Weights of a small mixture-of-experts language model, trained from scratch on English Wikipedia.
Experts: 8 experts in each of 14 layers, 480 GeGLU neurons an expert, 1 pick a token, a sigmoid router.
Training: 646M tokens, 9853 steps.
Below are experts of layer 7 (counted from 0) of a mixture-of-experts language model. Rows are named router (the router's row for the expert), down (a neuron's output weights, with its number) and show model dimensions 0-191. Each number is 128 + 24 x the weight over its row's rms, rounded and kept within 0 to 255. Numbers have three digits each.
Before each expert's rows: "raises" lists some tokens whose logits its average output raises strongly, later layers aside. This comes from a sample of Wikipedia text that the model never trained on.

# expert 4
raises: " in", "-", ",", " and", " (", "."
router:145098146107110156115133140100160157128161081155167134138133152112117116121128138111128151142134128126145119138130129127099131172131139101099099137104124176168150072128168134129178122156128168144156171130102118116146179140133148142102142170084095122160151138143076147130135123126102132112140141085146145165151118125140111115127170116167121121111096102141118153145110157111144159140140121109120147162146133147128137123094139108151129124161117080106155148126085161155112058133116113136123126111160122162203136114140134152110139159125098159074100111084149082121110124143117108142
down0:101142142116147169115138098088109081089122104156101153104127138088135132131120167170125173113133117107118127085092136139114108163140161115142120143142134115115137136160172083131104133128120093132144103132158149105122116137085128177138108160129128140163125146145122136138139087151122127122162128176091160140127105132084132081112152148132171128109170107140066098120127161137146088085152112143117100103118108112142132132124160100120062107137156135114150095141149185153148159146153134125102145093147119154122102134090157143135145122154122139104166117146111083119114163142133109137
down1:093158165139128198140094120138093158115144086140136122127124122146173132108161116107127146128130118162150134093124116071129113120088132115104157135141109135144153187130108121117145121150142120125118126144134125142156137123090106119086109100143160185132156126113108142128128119175077166137107118125156149151132127085103138136103114149118108099150099165156085135102168120134125114142135157123172118108169121172142154107134125101132118096121079144129112112124142165150120109105137098174124105115086130083099133168098147113163145106145093148126116108088147127111083141149092160146
down2:170171158135160130111113142121161142142191112144093107110117155155106124146143082117117122075161146107128150117099147150126146105119103169125126154112178120137134132105106119111097130146149153138139116134103161085108152119111118108150134161148121145122120118120111112149052124157106172180085066159119142161137141118118093122092149102092193109148127136138162145109143110142129116105146119119127149114104118117120119117076112139142115128095163160100124126131113129121138124099141113103126166154157157126169126166142125136169147104146129128120128102118106087099108082101093138147
down3:147136148137115155133113123147168136122124104151122165164104104124102141148143135122164169116122090121127092144141107133130109124104054120150130149130127099157129141171135168134093128090142109111122138112172125151141119116113101120138149108125125101150122170125139103129150142128118131116140110119145121148122137145108137127156068143101151147076184180148123117134164108096104143174124120136124151177113070137126099132155153086093130147149149159124125104138108087117109110131110160138120141129106094124154158096115080059133058121146128135156150166092086122134144154137111129119
down4:108147166156163135134130120134136151102100116122129153151127123115120174106102109148169156134145121096175074105151117152118098126177081178165154138098118152110121113112137145142126114126132183101107118139099122113118118124125178133083139139130106139135170120134175154101127102122153168111149162143117096141147121105129100153102092106104104140148154095129148116134133122093118131088107133160145101154122078129104146182178146121098131091143130119139156136118165123114126068143110152160110120143147114138121135110147161074120102138140077166109118113119126153151126129103084118114
down5:101096070085104105134129109132143160084113102134084120171126104119155148091129115147129135095116139118124127137147126100124096145119147158136170114140074100142132117171151128106163143157079149140113145129149180152138098118182087123136160127113130128121132119133106126142129127148154096143140111128125109153125110170109067167149144170093111193118119129076117115117094151134140132164161108114102135144135113128126103138128124151129120138139165102148122113092143142133099144132124148114113133155091103093110142142156122081177146200097142148120121101096139154135161141127117134111
down6:142129130147160119116121103111108107185126122104108111145156084131121170136137140154151174140102068125112113111168160085143123105106145129099170118129119127102141116160095160106168118116144130121107107141155123155178130114116140097140152134097108146119133130089148115147107128144134119175118183123131146159121173147108122132097137108157131112123124123137146157172115104119122083151107126110121123166087132103118139159169113121129115124099114141166114152096167088092121112138123126079082095162111138112130175107139093082137124178146152129157087155141143105138127163127148089105
down7:142149162128101135123114112148127108151079107126132092118156123139144170133148109168153136144119099121100152112125102117143134138150131117117115114138147084108101124133144134097111142157118113168121125113131152119156123123154126119127114137091128110143157092156149107100150139126161150095141107158129182146115120140113108140122071174139152068176153136222087155129129137111164076128142128130122121139152147157105079153116128113099113136138129108070124152114145167134126151129128120073129113143115090116105121103124107131120083153147155136167109151168161086090141106107106157137
down8:107132116132084160087151138123119166128107106158210118136144081056110184163096155143109126161091155120133141152111126145111120114113141120146111152136127138081124096129098147123138120115091143158080077131127148114115103121128105150148122116181106082139105131148148122114124042145088117102152124144114137084157132102095138142127122126148168108137106174125127169138168128119119112118170142127145111120135155143129120137135139114113112154121151129084137114139104125118147130134164140116121139099119131138130118103117143119148102168115110146142152137136153174136116118165177133099
down9:095117051137089091132175152118118140145082153144152152131132137174122128151119121083143100120161135141136105088125135120152108110113123163119149130160170119168132137190153114156131151123116179112130146153126124112120105143136171107110127137174097113178109091119143156122105087118119119123127157167113151109119118111143124120100139141129148079136127120170109105109142130176109140102135103155115110116117170151133062151101137130113087135136137144126137150147126124153155131115165127115122096135103136151117144107144145161105118128072099118102120138065125165093130147113102148154
down10:114101130147132178136101122124125109118069107119113141133115150160106133134131149171131124157111131173114134086137143124107128098108108120108121122139123130166093153102033132110125101092127094094104076127118134125126111061129103112124140137139166118103135166147163193167109125112136133124116129125128183163128145124078153147081158160139102121111139130142121173151138133104144142103159129124137159115130173137170158167110166123125134129152104136129172103146127122089128098128122110075117127133120135133123159149092154102156138144137147121108122113086151160125104147124115116124
down11:129099136154074179111085104108141134093145122099160127134127130111105141109114152166126109140092143126095115115105098142097148169153123146153108133128075142114130127097121085153163146105095120135154132109109102104181133090154142115145185135148146128112139137143140112105105140127114132139146128144114140090142134126090101111094157128107145146119056115126141174107180115132098114106160128124164162179144113104155079166105143116112137140143137124150124155136126171125103114137135105098119155174163079097157124137137118123160143140140125165118146097140113121145112086128135145178
down12:117167112113072131156106145149117147085099115145087146103157121168137111106108139162112084100149089135095145100157138125140113154119134116120137147108151160149104137110101133125123149107158114131144124120114074176126141130145138105141113147154121144134151090126130155113153126105146106135122065117167095132148174108137105154151106158158104143143070099142131135112110113140090135162123092146119104136098122154191116096116113114122142109141096139124095108127114156153086104126143094164174117137125131125140136173110158169151131107176168083121149145114125135118094151151154149098
down13:104107127124089143138152111139139117107087159139094186132147081101147119132096176123129121129137130096128123133129115115163132175161121180110156148154126150127160136116124142113151134107163119156124111123125110143080120150150119104153135141119110124127126156121160127083115114127096077106138142111154084107114103116160162109164136110104146113121157118111071140153155102142167106096135101122117100134124130145074114125181159180077119143115107137119141113163135123116159159140138176105120122120130147145142092162076105109121100128101135111124115160089151168136185118108156108139
down14:107135120098080108122068102108123144124133093106111124093132144183147158133108159124125131191111106145145142134092114136152150103145095095124139126134151155156136112139120123135171128162100084100164098166120124159139085136116098125146138146127115104167137139091131134170116174111149159111163130159114127097150115073146096121129087144133113165131152100141147078101131134123128104119126118143105105135161138154140112132116129110159095132149089104124136128151159122158110185102121107061118134137116107110103155145107096111136150146146138142107119178133133176178139128117139110116
down15:126114102149104140129165111163136107143158159117138149177082139165162153086142133135114118116141092117106140158135071105135115128124170123141082136135149087179089068132116090127141142153084130120128139137113108131116141114084135117103100120126125105187126142097139101128158157154140130146123161144161113128148141130160108094135114172130130140127097113127162123103087166153145124080130150120123111184159131141095113123098146135141121117116133149109147115127135118129109197118168162123132131105093082140150133093180129122154158134111124114134099090101089136118117148105110112137
down16:121156122098172099163108125102140140114146121112141124119079112128193127124073126120088158077167134130090141109144115127155138128121171093086124161145126111149142159122138093100174132144161140180177139170081123118152160122152150133163100130124120159108115139157088127114140147102152137140103135119105118118131152073138145068088118111129133148155118117096118104157135147075129117111139165106120117127112138141123133134152116112143141139123159102104092154075159138141138163115120160142122122107079123127122152116138131157131090098138124125135163143109094134142130086152121110161

# expert 6
raises: " in", ",", " and", ".", " ("
router:142089167120114101082134136123131153144141148146145111186095138149110109168156133165120160159141176137094161147135100208127132149137123119118098106149130141160118085095191150131120107170130105164168174143129140103163137139123125119098139139101135136126104147150116149125131148152118095137170111093151163124123103116129143124158148114137129124094124133154107137136125106113103135118083114106106158176150145141125163102115165161123139141187115097094129144123127137139099063112124143112126117138111119144180162123173137146112134129100094121094103123133149121131118120123120110167
down0:156133117143093168100132143109181138089157149111172142147138149124141141129128158150117130098121092118098111165103124168122101124135105169116122164155109128099131117144117150085115112108171136104127112155121163134109089171142168141120170158116096138122131104115174090124120159118102100131133131146137109088130069131121130120140120093146166134110148126084126117138118137130179083170161113115130067098121138132099138088137105104128104141129180108113132123123088157091104167122137117136094110134103111128149138157162131111115133151130116155174100098106122106111165158158138162109
down1:120127114142123147122146109133100123085139144127124104095152105136121149164136136116126150130130148150098136148165143115139106150151135111118082111129084131127149147084149151105144112121124085119130128139158089144177150153139161109177093102100134133150146111116095162151133140127165091149146131102098052146133167148156174095135164119124114109148118156111094132086118167142110138103123113180117133129133156137101089065098094101100161115132169120170101076100143171113103120096152132141099114146165126130137120159142119136148159127098145145124139122133107120123134161159107140085
down2:129112108158115143119106131114123145086091127094090140173140134151157102142114156150056160113117109141125128137169139095159107079145132152123134133109141120133148124124094122153128140124163117093138145116140146136104112145086116103110153148131085135130109094164149181133155131128128101154114141060104158144123109132140109126116138140107087161120119110109192091144134098124151129141129113097121159128126145159156124101131144109155170103103111119113152145161138102174123178119148148135075126113156160129077080162113127109130132135142116138145127102070150122106115130176145157155
down3:121155133159133144088116113157104149111158126110129115120131106104158180092093134163135094145155146171153146109147143153174153126161140127118135139128127161132143137160105103109128100153125155115131132130070093136137168131147137149088090094117166130134159147124114109160162148107102103140133101141128106150132154115164138129086115123123132146118131161165133160140135080100113050124112151111140116102158110145123137101134102149098173145133128096151104105146085118168105138159114141161117133106144073133125157121118096144107105115088130114128109118104149133114075170094107099166
down4:144101142088136145142084070103114153111141162148136142104113106170071130101097134138105179097147119107148129116129123139111179140159130123142136142139145118125145203169117105135129201120135143119122100114139065140113125120125146143143151155142148108101090116113137120153126127101126134125203122137083119131115117118098176113118148110102166127101139111128139170098109117143107129113104125129193129082146128165147126125150138092136143138136148112129142098150136100097122090108126134131157158129141100154160146135108087113123117121121118112098149134146151153086112157140119129087
down5:147110143122090187130121161124134117176132138142140152178135107153151085105143137148131100182132094101146125092119162127149142156137169128136144153123113105122138158157105151095093134136142052148138137145126106109107126099139106134084106123145116171116127119142118114153119167127086117140164099113111135118146134143104112159083156143116110118092141183111140142109089129110115121137139106136153123112135093159116132135127126149124099114139146117074091118118106130131119106125116186139102202123114100119170134104155133113107094174117151153109109084172131138151144126144098124097
down6:117141109090131118113101101149136125108123135116112138131127138143084131125118109112162171140143103118131101138144122139079123132167132152147143130133097145144121110143110085131157122150139132119171115138105076096160147119146118134123117122134075158107072129106157136105126145126162115104142164088118068124143121115138171119111135149155106139088128094149163130132079115145111191124139089150180198130125085108107130130145144138137135148147132191167133122129127115108136118125161099083157158125111174115144172155133114098092119149155118116160131164136074129104095138112145132113
down7:106108138123137138163112160127130153116137119129167158123078147181149103152154120126154141142128124104141135162096118121129108163125131120136142151124146081061143092110160129121104128133175124105109129153128119120128153124142131104137122154136134095161135115153146113128088120166122089136120101080144151140102096140102108108146126156077152107168142117132124165179116087115177090186113123086150122090065120137104094100109131118164165128105110160134103122144141139145080176133098120145112127107132101139138089144093150152118123122119111139152145141161115151164142088154140125115
down8:125120130142177136137124111147123158150101122127126134155152107129102119096114085121096226154121081085111158137176128167120158122084110113077147096139146110074159134124153152152141116132103108089099147137140113102165156117125142161114137142126184132101110164118156138134093127138128160116143132124137143120147104160089122143106155158102161107135087141154158127155168176128139112079126108134142137136154120113127105142149145136091145152134117105111153102095152092121150109085128122125156106152130132114122150110085113141110133119134107129129093141103156139103108107166146124093
down9:136142121150098130099139106136111112150131130161146136178133123117126124129086121138119112127137174123127100112116135106140125137142095099142155137102125086172142130115123118141112166119113162169117129132158173156151119120118091153106131153111130132102128102142109103154149130155128095150112059112109130135070105149132140128086122117141149120118119117086106130138095084134128169122107113126110124150119076124134161137086122159170111121129159088115147114171187173126153084136154180126139161139106120164132122079132152161171130154121163116099125137140147064157098104131095112158
down10:103147161128160162138140112142131139151126139124106127161137104126083199084112129174159149127084154140134125156153135107151143124154084104125120121102098152148100122109133160100155130105108124105121187142105115132110125141122110150149176125138163132143119089127103143112128124109133153113113170141087104123111139106127182099137107133100123145144106120116098125111163126120088098109167132156110154119118101103144121076164157166107131140126087149156143118119120094091189147153116111128115139114101104120094182099151101112141142097144173139105133109127139136123129137160066165128
down11:143121124124139120110098138163109119159140159128176137119113111153109124123143136138118100187127128160122119174093121129101108120141155114101132131165108115120139152112139116108151061083144114138130126139094143146146122107134136098145137136147135133100081116110157105137112158143111107165154157121127113145125127150146096161143156125086073119118096127108115162103081115145118145130120152142116132137079075126132137120107123115128144112091113123130144159058133159107115121110139119124162136144157127087175081144155128096151137197147136142104190160148128101182155126121146076134
down12:185114082158093101083109067149129153129133112138152151131139102131127178135139171141149119129129165105156138171120088126104130112109114103123150123164136152134091130152098164130144142162094142117107155117155164150079139120113109130141150112161119097134163123169134119128120134105107104114128118202110155146162130126115099083133147132111133144126130163084117122162137125135083129169082129151090137094142125142148111095141126093144141150137127123148093104144117153128168122133154135141131119126131107108173113119137082101113106092102093165130137083105141089149159106141124144119
down13:164169136094118160112125114138077140094122063159160130137121135123131081155146105129132145090149119113132115136142156121129113125145103155160110136130137151156095136122145126119131132105162116095082135106102104114120077115125087109138182131120107092143134076141166176115139144108126102124103146153170098086145100158152142154114123099140159091187145157134103156143144135155122148144137152134171116161067158145110123138162102129120114135084109100151123122087117149123125111154092154116121148126139161129076129132155119140147127080113132144093155122114153128161121164123128126149
down14:136141148088125112147117091138134147111134189152092126155097158138084127130136101112103154134100101106161143079113107110156119135080119108141109158126160162135100118149121116167145146090167103156146150146106131135082078113148171124146108115121124138138106127129144100151088120092154177118108144160110076129113135144122147082121118122095169134156140125165153154118138129137108127144123129119141113089104131115130122157144124108122100149147153141111124127090144176121109157070188081079109137115080111144129188132144154126114144122115128166148138123165122139116121105146125144126
down15:148120097117092160084101117159162154131132169087138084114157135112143155119151141122126139142167160150105134106144099159134141150127130162099060099174150103134125075158129097114146116146145115174180135118130138148158129144140076140142081136122186112112141119175102153152159114130130137138132130105135127124116127101116116169154102117116130088122154131149106128115105122147165115142143128107147119093099131110079145116089106121151133118104109127076190153142109087088131146105118153135134101137160161118115139088136104105137119148118146166119130104127152149109114132086137113145
down16:160135134172113176128099166191125158128100073101109122132114130148117094153132105118114148118154099093146121107108134143147148098156098140152136155131140161124110121120140087151163110136166115119137086105158098112124116133113118156107139105099127141177146108163095167105165159157111106118125101077144126139195107144124135112093115122140135160122123133121145126104103157094150124156111126100137179132103135127152099092119166083123108137123178078124136144149161144181119104120133137127106115096108139086112130119125110134130171113109106100137134148139138167116092096140137129160

# expert 3
raises: " in", ",", "-", " and"
router:136103170133143144087139130128147166137153103136157096133098158113120103173138178115154156144164127133128132109125141145100154150123167088124142107122140141151106091090170145123127119199165177140144123118139127150134118155142122127125116146121109162138168164153118136115154124196144090114120120107150144161134145144166125126109141105140152127125127165133131114126112118090115131148131138121134146141115131126091120110167163120142137113154143092111149107124128139128102025103119133154160129138116111163144172106155157145120123121142090171065137141111096070126105128146130120138
down0:117162145127073117120095157125091128135114140160127090122128114121131095141129132122117151108119194135134135151155121101166127126113081094132140125120165157122155112100123117102098130131134115130160146187154104170150139090134158099131143157139108132107095129113113131152132140120131182169144114105133106132074114097110116140111174150125121124084134157104081098114134147090106114147162113101129063133132151063173161117137145151103115164131166094144130146149117168126121175129140143114131118146109150139131144151086122132106143097163103112131103068115124157123117140121126147148
down1:126097096079124139153164141150134125127171090117108130112136159116088140115097117076118145110119146115100118123119099130167115134171136137122176184146146131094130144110172113169141146124139114143138078096169116118127142123098117076107132114093136107119145115149119134104111171117108113113128145115137120139118127165134141158121113156123123084123124161150136088100134135107107131114150128163138155167153173127100144125134063074139151146157130126145120120157167132099092126104095102125110171105123145137109124154113158135133130076117153170135150132082115105175157162134135116173
down2:147141158112146153164112138111157114150071142114106129166160152167123079140138126129155125167128107142103165085141111172145131137124120138087118121098143078110122168127103087112138148161136075144133125097161107078141168139088090136123115170117161091134169166160116116148104116145111105155128146148097157138084096146136085112107081124116132115176095132116106122156075103109131122162134124111141119146142139135086097137104145117137153115114112133120154156150105116095139136099098118127096125151171120148157100149168146112111134141156142134138107153133122138146130090122148110125
down3:147112147152137150101156098147136093136163151115114155152073121085157149083136179147133144101108100095136133117131162127165084108152125125111154133106116118148152097144121163156153103130162131113133104135106147101103150130115149164122091188124125121109108129143158122114141110122103165148129138152134077107104136144115140121094125146126136104095153151115128104159132151151122071139111122163062117109158164117125126127121124116137124085132167130099146145107120123123129105154103141131130152131175144121112065110136116142085131121122120116110199102184105135125116171144115170105
down4:119122126129134127118125106119138148105124119072142131110129100107131126127108113121119177102112116105131110135153096113095098128132101143173165089136119128117128128151095128144132083116112164139099132120108119123098136106188140109118149080130126135124101159102121123134120101119126136124165113090149117170136144170116115140100092128140092128118123123153152145108137151178141134120112133158137143174122142150129088157119132135094145146129125117126135154133126114169166117060111108120151167089170211094198177152131162160140106150106097098131115113118140154119124181131089133164
down5:104131120093132167134103120141180145156124092149149097150134097136098075109130157131139131141114106180171117108125137153148114116138097143118117131190101150093125167138149171111157135106100127095095126140146130098137105171113156131124142128124111113137115132155107147130110098133115171091108180085184132145139112113120173164109126120126082124117085082139106106122121110107134114112097116160072130098125119119101090150159107140113129156129156108122145088155179133119116122120115132136120127143175107111150148148148142145126133144127091184146195147143126101116125136114132144136
down6:110113140113162152147086143156088168128117135166110104133150101106123166111140111138125132132167130080115118109113122109114110076175192116123139127141110135119156155136066146116148145100147099119089156122115124124162104130088130136131139122098110176171135171110137127130078138142117114161134146124131151127178110114128155091130120108118115121191107171151114093139140140109154121103129154117101076170137154134125109131119134059100144145145128140114144100118115131179068132129120097153182113113111133114145148152142140131123145123132125120149102150127085143154106104125133141096
down7:153106120098115126136145092141110135165134154113171095107133101126141158139160166121137109123149157098113134120124150129101112138116186119121111139104108148112140128131148108105133127153113118113106157137092178148155138138158127133123093112079103121135156140105090095094063197127131113129103102132143136163121120131165128112121132160104168166084102145151136128155135153162161092128131173079114159106144097120144087163136133163131132114122150099132139148137143109111109125132139148168144125072112104105110145151133111125115146087153138143185088110119164115088132112071135115132
down8:158126122130144126132127128143082144134109130134062133120139117138105187129113133146122154154117078123164158119122118119133113146104154121122123128106122130109144211124143153096108151075131142092124100161147111099136133146118119134142145117143168108105094131127099121113076139138075103128120087136154134146131114163124114135140099086107190121131171138144117129143150144114160147134185132167107130135177186123130095144113130127141069132137108104122123119123128126147148125124091166136134127146123119101145110090074098123126123115158092122192153108131099112133111157096148152099
down9:111112129132128157125152185118080159139158118134100131150102117167137145079117122167135156117113124161150127139161115119162113098140132146143113134110119142096094122153148144164107117138088133143182132121177158119147117101101150106127099139182137089127075119096129111151118152131157092140155181085113122128108102124101139172115113149144141095098144108098138119130118099091151138148122138116117133163113150103146108102131131131191108155189114141117130112119130054087147097156105157162128142116139127107126107119141118103123153147147117125084111128103107099176128114121118140126
down10:164113112154128116124131129142129111131135152161151146182104163183127132101140101149145104110073099124126126125158143122158177131139131112146127097100161156160075133140153111164176132105088125162100140125089132124138127140112165134144118155112152124121086144211155132101116105132102141126111156106133141132095142122127165150128156166110131150114134143122110126099098118159105075097113100115091138132111108107138145139113156101088138139145090120105174110113099099119156128117168123149105094081134152125165145137114103117088112154109120122127111171120106176127093149123144118108
down11:141081144116076124099119133156165138136143147120138119145114196145113147118114165128133153089130134129156149158108155118044106140178056131094156155127158083161155109117154129125095123141119143143159096126164113130102148116116116139145163137064079120112168118124145128113143152075111126128103122093125127127156086128117116176143091114132117096108127103120126110127136105099158094129097154121105119101141100147138160120166120133111145122150110157155115157133129123106133142101139142172121120113132099107126143129129161118164129133141120144101167119138102172163111149133119095131
down12:122134185164132109166055133110106105157109113120088108152129113131125135065110113105129156147135121134142098139119090116111144120180147160150163126129130208111128144112151135128127136169110143143148127140128104129134133157114172156114146128126087077113181129094092123063146080131145096129162129082128133117111080096113119135119118120125136149166133104119142114132115130160069123121100135129126159148155117148128111152095152135139128167134116111124126137146157165116147080145180137108136150102127090123109145114132134121125176129118137131099149133136138121150137122117111176120
down13:110127112123176147135136147119128137121099124153141164133085115124143145111125092132139168138129111105116112110140135077118101063136109116109113126173155216129111131150127125113164110113099095114144120130121104109118102173145142140075127122152107108146144151052133103123125111140107139094131105137166123135105119134116108172158112195117162132135159155128101149098062149105089132121158132137169158086111164146132137128137122131128148110105109128106087122132137125134110133099131152137129154112121148110145142162088153127140111149154180124131156115138130160148126157099123080149
down14:155105129153150111111134135155087110181114143132140161162112100145162159156128160123147115166126125146118101073104109089127110109130163151168130101109127153142120099135112150099126142103169141129106118139069127140143126135139168123117111138061137169112104123162165101133111106122141109163098125119167170104168143107123189116113091093097175099144092141109135107105140152157166126101168121125124118134129125108128113180105130093130118115108116139078130095137130105141126130132121142121104168109087124141120150083131155142171128126111157175133123117110093113144150126149096138129
down15:142136158117111123132131110191121121173158117104154133140093132138126141127174127168098123132140163158090131116131083142159132161106123164148079114118102126137136100122146099088162136143101149134118102143160155151135137148135097096122130123125120135122161117122152084111116146136130139108154139149148183093115110136107171158109106197126103103074080102170101110155118165108138132153095144113162106125136121150159131083061099140133153151106087129138093114127115136131122139153133120120112113144093109113117092119148143137068116143145130157130140142107183120116131127105095116132
down16:134153143128097150135102152107120118133121130112186092127084188144149123149149112126148117167120151092079162121139127069159139157102155137136109171095109125129119110125145135098130111133152131118122111138118130105131105192124160108083167125114162120118141111190156118133134097115105119083142122115087136159151138128168147115134112142160157109121133129105102137159122102069094131123111130095149122133145107188109077147131056101108150144137131128108159126163119127114167147152149126105131124120126124155117130149120111130118159107118156187133154109134125127131147118078099119111

# expert 0
raises: ",", " and", "-", "."
router:151149127149125122121144114132132131141153112138169108118079142089113122179125139135108144153136156163083165135151145128137148149124124111135125116114130103133140057098135143147129136186147170155113132149151122169164172144118114132118096141109150145165153158174095104110120154138149124084170131111152134132154136128168137163137162136151137115133119152161111132141087101082133134144157088124122139176135109161100145107098164112155132127159146098126154171110107147112090032104121146145136107127119097149156142116146122138095134141107121119091119132101121105134130105150101097147
down0:112116140107175119146107154093131064088164094107182132080137127131126128136155139109159152115141159123135135147093101102102121102109135170109115130137089092099165132147090152105144160172138108130130116180161105120109088079112149137180136125146089139110097148133146135105088118134104157128129115129144147097131115143176160143123118123096166132110146117140122107117130089158106130116161107151129118148137177156138116146128155104123113128121140126150155130158097155112137182130116128137155168128136120138142133146109147092108150115129123102147111127143114154079071104082156124089
down1:093092180125127168140128101109150115163111150139126144158130133135145094121144140122147172128116184089127110107120153107140136119134111210137156134136129129135094103130119128167108141116136135076128078126132096126129085155168102082146114095100155122120125097115125112101137128129142150127151179116119126118119107140081131121098087147123139102168103162117151155104142166140145111136115118117095103116113155082162118110104131141132120159111159124139114086117153183097147134105145081165112162102141119149087120104106142147141142176184134133118149128157134141097134109130110126155
down2:108139074177113095081112129088114133145137145131123109136149093148117101112101179094134141107091090110117111116062149131169092171111123108126150144129166104139137111135132123095125109124154142114152084152161168135127147141119151117144119100121160146108120135130147136119126147147137145149120089149138101118140132138144140087149151111110120145147166136128116135117121098105133155102143126136122128102105152158127184129139143107112125131063113152167133148113158121116170158076139111081096147166107142121083131167147110144109117144128166096186118118165136153142146090156113096152
down3:136141136083123088130102108125121084126142148087112171111100099168099154129127128108116123104093121113086107113121132164156138130130116089165139126112112109094097120104136125135136161127123116126122149087141160173178133138111123148126168136134141120126127130155098099123146127126126156154141173183120146152147127104151132115146122118116095188136143154144150116165134155103091135144094109082147149097112113116151153124119122076121130134193153116120144143136107131112106140157175124143152131090142166090132119101138124164162085137145106102155148087077146155150121131117064152128
down4:097122083152129117139124115109120152120099131118129143128103149105141122120117118135135156100168085145154107138156075128163149066133089145133114121154127122137156137113148116169154088128120167122120151141112114121143100109140144149112141061151111092126141103154180139161143133134155132132137143124121154135092089095121109157117134098147087154150150154140165127150129124100103157107067131123111161144144117093152077127136120093109137151112146123115098140128135154161100100167141127166150153106131110101157157132150160131097109114119132124074117175188178153138124105149134103097
down5:121095091109138115115121128107151114154112154185156110128103124114127069152118139122179117094146118149170124125171114138133167149142122125097115117105138138152115134152132154097127156141090101121116148089149112106163131120114179119121149122155135106110133100139121159148089133117118107139130137148103129132144136128138153121133129127101140098124102094140136117089106084144133211136150158134151132076103087116111105112116180135107136152130146169114113133098113138064087090192146163153186133158086124089145144137091119116135134135129110161116112140138131135112111168145112135144
down6:152132079149125102141109170120137109171046118126076156127154096119155115113152173180152180111119165137113100139121140136118117119160114123131135133154100091143165145144127117114121163124183151134128130162146102109136115089114150132096143165129129145143117125131127131139122127153148095087091140085154176123145139130130120124136123152121112131136150105129157139151140118109121154106100118130095135148159091117166073138113123132128145155154087110146146156113167138114086156112114116113115135105096111066118091112098101138133117146145171141105124152124128155095143119146124091071
down7:089097137181123123124120162162160137132082122154115151141140103151161121126135151116120147109137123134115134134118105085103107126137154117074149080108135106101117112091115105126156082158123183129168109133129155116119137072135134077127138095124142109137125139130123115102187153156117144121132116112164118079116144131114158134076129156130151132133121096177144124113118069090158111126138126114120135154148122117144170122110162105146162106097146124145164130137119159144170136110101149134098133106108120122087177104187128133149103148142170143132135138163177103114118096108130103128
down8:121109079138120143062124154130128117106133145089138125136161074083107143111116131117098142124151137097159123108205100130147136133151163130112101100153131153107111138127133104147077109134172134129154169112118157104128142141133082144107167155094157161112131129078142111140121153131117151121097135160116144139106154138120136150146153122121151145168151135107107134137122156119135117149133085143160124097111109165100106165120119086166098113122100095108096089147147112123119159126120128154133106140126198116073139102169173128116133158156121108109113125150109168116131166122126131110
down9:086148124131128163139154158170083128103166144113135130179103110117095156144123099115127100103125121109153111129162125118134165094122087141114137102130105170120130163130101128112143102109120157142130135162096089124139091143120156147127155162138091157112155120147160160130106153101138101121144159141144107157127092136106152125121155093119126114134120128114142159147124108128119114140073132135100093089112040133117123163128111155120110088115136052105129117162155116152135135156091118165154120148119126189139146113135119128159156118156145120126134118104111139112143155162121192109
down10:141101157129105139123148116127082114074117101135140091164122131131141168177172092108123118131182137173091126109120131135157121114131123071126091148114113123154129091144129138149138126103110139100121133107126133151119114112112140140108116113131114141127153132135065130127111145161142088108158151124124081144115149140181175144126126136131153134183170095136130071104126109108130148109111117113097122115092174153119121143147147170132171117128115148106136075145189116128127138173116131127118121134130129165173150145140117088111097113075127116130125114161175086116137110142133115159
down11:120103128142136153150155144130077166104140150134098149105077120069150166179121144138166151089120120194149122141163147107129101149135151123148139126107129157074126118120159112176154122148118141123141141147114155170115148114183116131113133116100118133121136139160135137112093117130085112070155088086136137102121153137127089109140138159104141166150122099131135118115163114080111104096172102116140147167102131143124114140108118146107115114143150117151160117076132132121115144132136158137129143056133103125148133139100165130100127150124144114122134097113084152128102104102136105143
down12:088138133116159142077152159127110162086142130108133141135156088126138085105130112155138106083169070113146117127145125110156104134142164146132152141155131135115128142143150124155164111099154119122133112113114072076097110131108118126112133063126117123120143146111140135126157076133105103155154170082202170143136126099089133115173129135111117128114110123168158110176134138116084095162095109129123140120135134145109124101170115125115155152126130129132121098122138148168110127130142130156187122102098115076151118145152116167148135122129115159149116165143132141129159110134124118115
down13:140133176121120113157118092118113071122127174134153142124155121130123106131168127173120141105106102137110137150113109162143162198144140124177139119114123105121126123173123108140150127127160085135175169097146107108105123128126108134122147116154096121142121159129095151184133087103099119126176118120122163121086136149115109156131147133145131115112118153136138114131119116113101072145159139086161129088084093137094172121086091148138135169143176134135158123080113138106148095139080120149129108107107112151141120128126082131125122115165124112100181127119116128110132167123116146129
down14:136106171085114135133111113143126153112139124119078105172141120148158118113116135142096185086127158129136176143092132153102130135093163136126117139161085165125121124134160111104145139179102115172119141141134119131110115149117168148123157140109104134121114117137124123091103117138138124152137107071129132128131107138124087147107113124150141127093147117119142132177130142165104098111058138078139138122141106124099122090135126130135147109065109112112115126125083100148154142159132125134137155117095109103143126113185126127132178081196088108126166136131144141128105166137133168142
down15:109123110106122140166123118124134126152126110155181126122099130108107125138135140145144128140158131145104151133137134165161169084101136096086098129123116107134101063120108119116156125127101154120111100154144121109152097152140166118126124121139159135105108131119160135070144113142093158210114149124122156130140127117117125114133173146144103108098121094125115156146100126096168123118163115163144129141166121136132145159134149119153139144079141135133108126137112100113122204099112119115140099175187122105088158172169107126100105160150113084122098130145125087128133077110114119119
down16:110139081129117172115093080144071130123161136130134109107139124086145099129104151104112123128084105097170157125108135111190129190141151128143117164147098115116139156126161150112134144139150136147114122158125129153129112134130084071127159123119110141134116125125164132130114104092086087138102151094176143161094168115104133112128148135134136107100102108082118126109134081135134089158164126161167145165136154125147115146173144113109114147113139094167132131142106176137131150068108133117162105111138107128086142152114122151154131113128115113124173125139097159137131129129147110117